Experts of a small language model.
Size: 8 layers, width 192, 26.1M parameters.
Below are experts of layer 5 (counted from 0) of a mixture-of-experts language model. Rows are named router (the router's row for the expert), down (a neuron's output weights, with its number) and show model dimensions 0-191. Each number is 128 + 24 x the weight over its row's rms, rounded and kept within 0 to 255. Numbers have three digits each.
Before each expert's rows: a language model's description of what the expert responds to. This comes from a sample of Wikipedia text that the model never trained on.

# expert 19
What it handles: Verbs and their inflections in narrative, such as is, was, has, -ed in rush-ed, jump-ed, moved, worked, announced.
router:117146133141138111088143129123077133142144121144147122152170146158140138148072128148103143124124136146102121114144101108114159083130160139101131115100127134137126145133159123111112170122158114132136138150099119117123145144122121158132099115110123112148131150157116166120115142145133146099155159071135156189131124136125129117136186172092175133153141157128132134138136108090116101123131111135134163133089125138191158056138118185094118108161129138140122083155110149138088099136160065105136146108128166110137154087105106132161166102159134147119128134110146117106140181101099112141
down4:137122135126125112122130110126104141111098130135120096108109124163122144119172099105130103090097095121159122138115095172137125126114171131180127114096090121117108135157134170159130161139120136116161127116093150109145140135094148120134101143166141121148105084168124135143135107102133073110112121136120122140143114091113130153103136088125116157106110144134145146114126128141151124114134072177170114077144139157127107158104189112159134084137156169161120096099135137128091136120134140126087102129143100116168091134159175143144130142171078155177096098087149112110110141128126085121
down5:125142128121129132117154144120110168132145129143125108137115106091115106107127085070118096136134105125156073076135116099137118079121133131154127099132111113115159117165121119154103127098165136173127155106168117151132125079166125111139114165153133096082121128093134129101158116100157120104131141180150163115103104132127165187123103119135150116121131119119125125104117141119156148096138102085124134146180121139109128121126143179099171117117113122123142188109156119114137071134123124106129118166155130113068123103141142116096125126111121098144170142165159121136170166115111132085
down6:102115094107176129117088141117114087133103099125143181127106106150149144090110109129112127161120131119136125168103136096091160110149093093105129131115164119079103108100145113160119133125146121128146088123114116155125157099099109132105146138143107152103115128173103108134080113148154106119137111128137129158147137116127131153124121119054135085108099145163107135116144155152123127089115132111154175139113138117114130109130168142106121172139152104154163106147089071137087111142131149118116106111115101096153122140169187146127115144094130170139147141123116099165150113125142136059
down7:127130134168107150136166128139174117130164167143089137108147151109164102130145151077099163157091102141154119123132078107156117153126125107140148196165129138141096084124124121148131140141150105170118112136175120154092163150090128158130139142124149140120130101117119133121133157133103134092128154106150105148151104148108119165158125133141075170107152121130151109136175081135107139148153136183153103144115102078142125133175133137107132155128134103108094136169114126142112110119137169120123137131086105084120166135138098127156120090136109117144085132143117116128142084153114131165
down8:106150121124165105100151130109097015145123129131165126100111152140093156116142078151133126121160105118116126093151181102139109143114107141122174127143107129134153120132122122130140140139114112087100124085157116115115128119140123106156087129073154135168091142112114139142170126125102110147120112096108154113121159093093147136108116100100099094108164145139166098123133080160141141145083127122127132142150098150088137171153119150150139133101124120101158141142120100107142094143106090160134122129107110141173107121156138123125106132102108124118155118103135143084086134109162130116
down9:122135151112134113121129082136157137164128133171189163084111164145126173147134132129098079133116080073143113127083146132112089147109097117124113139136121119074153112081097126142107166116135136115123198112152122107130161142125152166140127129101119110171146126123146144089135152158163147146149089156084131117128119139131155098140149142098100116132119111126129174081110135150147114134133161106148111102173164108157136131171114165123139184142157148123132132140138144138127179096123142118090116126142146154095119135143134149101155108156132117162132129143162123145121152119151154130
down10:130137140149115143140124137086149149139139153121120105169113168134130130139075156124128169074146158151087159162123146120143130106145119129109084130154123115102171149111124165132148128073106119133125148181107183137087105195122145166140115136120120128132123171100102074139106153153139126104126109125126158150127176130117137141140138160125131148145093125113084146176099165106138105133146116119091127140153098134170185113117126104088110111108118140097135116139114175121143102099131155124082143100105127117105123134108126089102144092112139113105096157120121121164142123155128146163
down11:111100141157085164114158117151094084127088155114126129092093127145147106154137139101136175084118117160118101114192172123107174121122130105128138134106157125156144152067085128137150108147140140124112156096132128102130122110128132136145145122126155120156136156134136133133136195172126113145109090124115131126129086093087102085118129161181169126142151149103138114117129132122134131126131153146130121097109147154125124086109120189169172111135155114109146113166123134142150119125134118147123175171093153120138110122124129143109106184124103165133113138132165161122127137105122170115
down12:103099104091115072123123128109158081148136107148155099134135097130153089139130094111099074148063106111103116137119112115102138114128135152113117081140130113168141154159192147112110145079140127144124137124094145118097126139146099194119180148145115080111138119158144107143136153149138151150110142133115158173099101141127121131107109118144133096151156100116084128115157121085167162137165128091147125131139142116136147141118151141086085139126165171153146148103120143126167134133115130137092124120154108119111092124115139122096097149118133106124151162097127168142161129129120159121
down13:178116137141060134162144149114166113126167177093103102138149150158133115142172112116112153123123083140131141152150153132133130117104139160079154138123175146133139125127148164085101164118114106115090107134098094124140119124169111145153126152146126140124143128135133097132141130071116116119126122120150115108127091142140113154148125124122115149153125128094095180150135109102082150125115122098116112144098143108094116115134151141134094143201153148098135122118116161121147155120119140105113102116104146072130135176130110138137100091110139141149176100135088136085065156122155145116

# expert 17
What it handles: Equals signs and paragraph breaks around wiki section headings such as == Release history ==, plus opening word pieces like ph, su, app.
router:170141096146155092126128113126126172172114168097140123142152113120152130136122131142099101148126123137109115120118146161160115173109147099137111127146098160118143099158114127150089132137158147144170136126126127161119098100101104153109172147160137120138153122152177122139150134086142167115111135089146118131120154156095146132118099166085157143095106120126102086148149106136129153111113155125129118120104167083160130090128130118142143124105133108171111101138136107109093114092101110122100073148149109158109123092138122132129161142110106123159152086079114150072170119081148149081
down4:150122121145111107106090106141092096131182170139126176169147107116105131115132112127139111129178128126100113134136121103123118083154126117113164115107168117158160096079100094105144181132126134167091127118091092160159133138150138117096121133117131097130158136135130163088122135125114147158127155166078099121140118134100135147079117129099103101106108108188134110155128137128146150168132131133155132161123108150108116150175146116160109118145070098157081145108155143080121155131122163138129141115129138117124123117105123116162104178140127083152140117110144129091085137104135135128
down5:141138144131106149108105153130181086128116126105133095135129068120119118097127129064093154126124098122115133050115131132144144088109077069130165087129116110123150125144118144107081122139124150125144162110133120110132157128156114106080146104123130117142136135112087102150101088131148123153117163160121150109127115109146091104121136159129136113140115163092120149048127166121148123125149154137130118127174089132149133181128190148141116132128132137151164112144133106119158115118136113159157109109098124147123155100136144146162116126110158161141135176115096090143123127116117135141
down6:116169151124139107164129141145135148145166120107123122148122154139184104160151151104128105105106173145126156087144070135093133108140125114120136132103120152126091139113122115093150168135105134088123125167063140124100132126134142093183104132128144136156132135074128088068104113120172131125115113087094158129117151129175095116117104126140152135133087148144083103150138108100137152142145089142096113086131169101126171088133105147159127084109143121113135101104115114155110129144094108125167102164109102094097123122143116160124101127135150140118121119157127154130152132123149117158
down7:130119120152149087136157119134105153110099163154130129063126140185158104120126118105151142133138157092109132103073096111164107130145116114166123140154097107167125148119141121149133098115119133124082149153148174114128151121103111142100108112133152142109137143118134161126129139109177159112105098083152163113107103148166106127097129133092150092113148128096140199124147154128131171106131147123108086114102105101104095204108119136081139111118133137141125122136107115147151114083109106099133131114135135124150110118120160116141164175119146134131118084145145082104097107103107133124
down8:133098102144095128096149134135110153119131145170103110111161127141093137143123104107163127150134138204143114119108107122154091139169121104192124099128126151088087112098111104133134142109127116103098133136107129086122140171099094115123120122158130132125125122118127189116126108119152098100143116146128156113099113176121100076114137131124126125158131148133084104106154121108128140151165129133140115157120113111129087133122146113077083124148134180128146110092128182141107146106121081121137128159096134164097178116162154111068114118137127108121189123103095110137104129126120138144
down9:127102141105096155065145133138142096132183132103095120145126134094108112155066131123151096137099101125115118080147142128099185101096141102138133116105137166134173117110143172114153167144130069118141110082130113129124109136112159111146128122099167165166119127138121117097139108136121124104121105145090137099116113131133136127112091155162137097128105130135173112136162120105140113196157113139083102094121131122103139175139152138124146155115165110117123140084146107119158115146145109115162097105117139114112143092160130117148148125131114098138116151121177124154129106134127092178
down10:109151112109124150106139122105157176123154109174119124091116155151159173125106115097122091130108146141102102121149161149138128129123145128120168110121158108104128161140123152106120135167106124109104150185144140143084094157083118118129100110146129088156114115133120103090174111130107108114092101133133185146134147110171146172135124096163141163119122090131082136143138146132136096169111095074111133127135116108102114093117112174132157150146116155165133182153097114130113138114137093141107118130114155153140094116152176121131117120135089105128156146115085097133120147148135080137
down11:102101080146141127134088153126148114127107133145113133133150113083121139149139107130105118150153096127146059174134114127143098153123145156109090142118136117131164142077126115142110103167155106106157084060122109065123151160124131150114108099147121146123116117143138136101139081112119151117123142118098117103126162121130129185150134146133139117156118138109124136135148083081071128125154138101141139103141123164141122121132114084114088099124090135112096110120179109164141069153119126091150139138128119123107149088113075131126124131139074120129110115117127142137084144125143114084
down12:107060124116131125092141129130104102134142111129147098111144145155110148127114141134073153150111139135099177113140089151142147132118115126134136161127113153154102147122128140098137157126144093182143139104148132140127083152127140131114088115094117112093101120125171157182146110134147118174110150147111119093143137155129137093148142129177146123113119137160129110155137090130112151185121124113144127128150097149143106187099137193134143132066134138132156116082135130140125122100158145110138078094157148139132118161133126116130112084156151098099158128132171095140151140132138182154
down13:172176113111155126146079161148111114113103106116111182181101113146150137144123102132095154096132099169099133130116149141141129120139162160080112121116120100144132096127144104103142163140173211116111123111182115149136157156148121154167102134113103134176148159116117100124099154104137123113116177161119144135135165174072128097155169156155074116143102129130120138155143093116128128132108131115140149138118118167110115147133159122092122098137135136104146121141147128146146103152137124150129109136136082089143112117115141117106142123150137082137148153097121100143132139133095111121

# expert 7
What it handles: Common nouns right after the, a or his, especially time and event words such as years, season, war, days, speed, song.
router:135116115095138098133107134117082133110114136102173145149148112166146150111102124178133088151135115132091126126181150086079191098124135128132136149093138113134135137146148119121120129116137135143133143149124151128140095114095094130140156121084081095159183111112155108134158144076122116125133140142156143121132149155136095115123141179162150118107168111157146133096110121116110111137143143103128146113080154125094097110176132136103132118140131108124162137164157100085123144131148121113137145088145140106071145109152090190148109143132125104125098157178100144104131167142127116149
down4:169128120109181144099154086120141101106139132106106146139121145163117131136121142119144081142108134117143145075097143154165140139131135150156146115136095152137151132156129103112174079139111150117115135174114149153165143128136147098120153112131117103129163099145131139119150112149210173159136132168094114168142095139144149156142115087126126147132124154121180168160125096139148128124160143135121107119094154124127115142133097152145106143135147102140108152116132143140071119136077135151135113130145150124094085171151128113114083095143106080101107081133118124145166121134106158097
down5:122097151117114124101103130157098170129118149102131114138158107077139121104147157164106142085138172150131106114096144105086084121082132193106127049120174099104102106117129146148094144126137143112143121136182170151149146097108165124121141138125144116116147139142141133131101132116099136139090090165142160099126133166105100135160143096153129144132122092119152061126110155140159099164089145138130130130104099112099123133132152141123151119168127137121114124113136143172140096106137109112130082142121114139128139101132113120152100116105161145128164121090134125137190124102122124118
down6:169078099064134158141118114169121107132124140099098144130151123123130125092153133125134190087142158124109152167178148115120154109144090121111170153093124140163102145086152147109175156152115130134148142161143134132128087129135137118171101127141149118140151123104127140118139104153116151125085127134123151156163100130134123111136147171125175109107136110133111155156106133133097103131081127130148108120090130119140132087164107104135153058140113124098137147145179115112119118127110093083168154119116127116158116161116097100140078105148153131108122116082114115128117143148162136126
down7:147140152141101135120142135142121110127100113126115125133119138117121103109117124066136113122126161128081120168113107072100122098128120154121108139125126110178166120137130117135146166091120141114150145139162139093132092123132151133107132121101120144103160104120169139173124143143112100096110114085093163096069134177159097144128072118173116159124141147168107144117134121165140130110074157109169081105149151132137156133138152145167179117105136110148129121154089086163157149158115142106120085126124160092115156129139169118094125093133128152110121155118149132117154137090111142149
down8:168120131127127092187095161121134128126153102114151137098097155136123151116135140137103093139150094132120119110150141122114153129104085126148140119076087110084131115109136115104132150146113157128117115170130127134140153156160121105130185119147089136121110141153121104160153143078091120151138129148153102157114128100127134115134095160124169174081118079100156120148106143113110142146169135101111165118123143174098118156102135112099109119142155083090143174090151143119149077146132108119130144121131170082155132115096118168125107124123099128127105148112132151157106157144162124077
down9:066095167096099108133091127188102111113096094118078124096147134118144149108179124124170113125142132100122105142120135150121165104134123159110112121096127160111114108109145148124141136112131138106084154133144120101097128168119134109164125133130140152123081092153130172083109136098129160164145130116093133152144137113061139156168122123138115111120166162139129082110105083143127139147122101095112146129176178115150087132154102142146145129112115081136100123122137144129126119134094115084151168123078113130140108154110136126089116147167141137115165146106123130102136124129105114134
down10:106169127146136154152128117182167117169100147087154159129090157147150153132116109157106074126112116126129102135128128118124170133169106152114117130103087152139127110129136151126120152112107146130110128109168113151100156108126091175158138170116144150125147122172090111086137122114148098158145116128187149100138151160170100139137135139116084139128101140077137108082101186116112162119116147137143090194166111129153121167136144134089145106154126116157151146122118108158157110118146141124109124169167127116126122117108154172105142135108129139121162145150148129112104103141127114127
down11:116105145126142130121124146111172197102084137146131140137139139138084078127109120100147162137111111125142078143111107156153115137128150087136144118141140128100136167114132124092166064134113099137150145131115114119193147172109132146143134126121119125138084173165100109104085131146123144159136147118155143142191136089099119151124125132191130154134123144121107183114148150110159116150131142132123127077125146161138152113125146137135187091168146105123082093152139150148143142109125098103155125097119121121103123131103109094138115133118167111100136142151129127147136109112135169105
down12:113128081143115097142162121111129138119135149134124150108103096130143106142104151121108116107099172116160070120136086174113120136066145153116122134153077103158144123161096141137090101099127119128131108100125129162155086177113103168080117155109152089134152118117130138130094128132139123110127136138160163109098133152175118169120103161183153151130096160139122137103129122179103137132137171100132139110138153111162129157110099106158144110133147115122127118147095133151136122154139113162145082120098103138146123142121189143126155147127198131149112125122107121126158141170126118133
down13:139104145139119137097147145084087130093148121116135122130086158147150128121148167167133141144133086143120101122118173173110137141107144139091130100155120140153140103117104111133126159139175143152176114156125144123081142136135117168152118154122102127148115131137105150163113094134140138092139161148115137145119151109141140115083138096118162116139120080148104122077113128153161113096111092139194096135198126136150085133111133126119135120137144150165151137197146165105153109141122095124111138145156152119100134131125113149103143113124146113121194087070123135131136111132152130106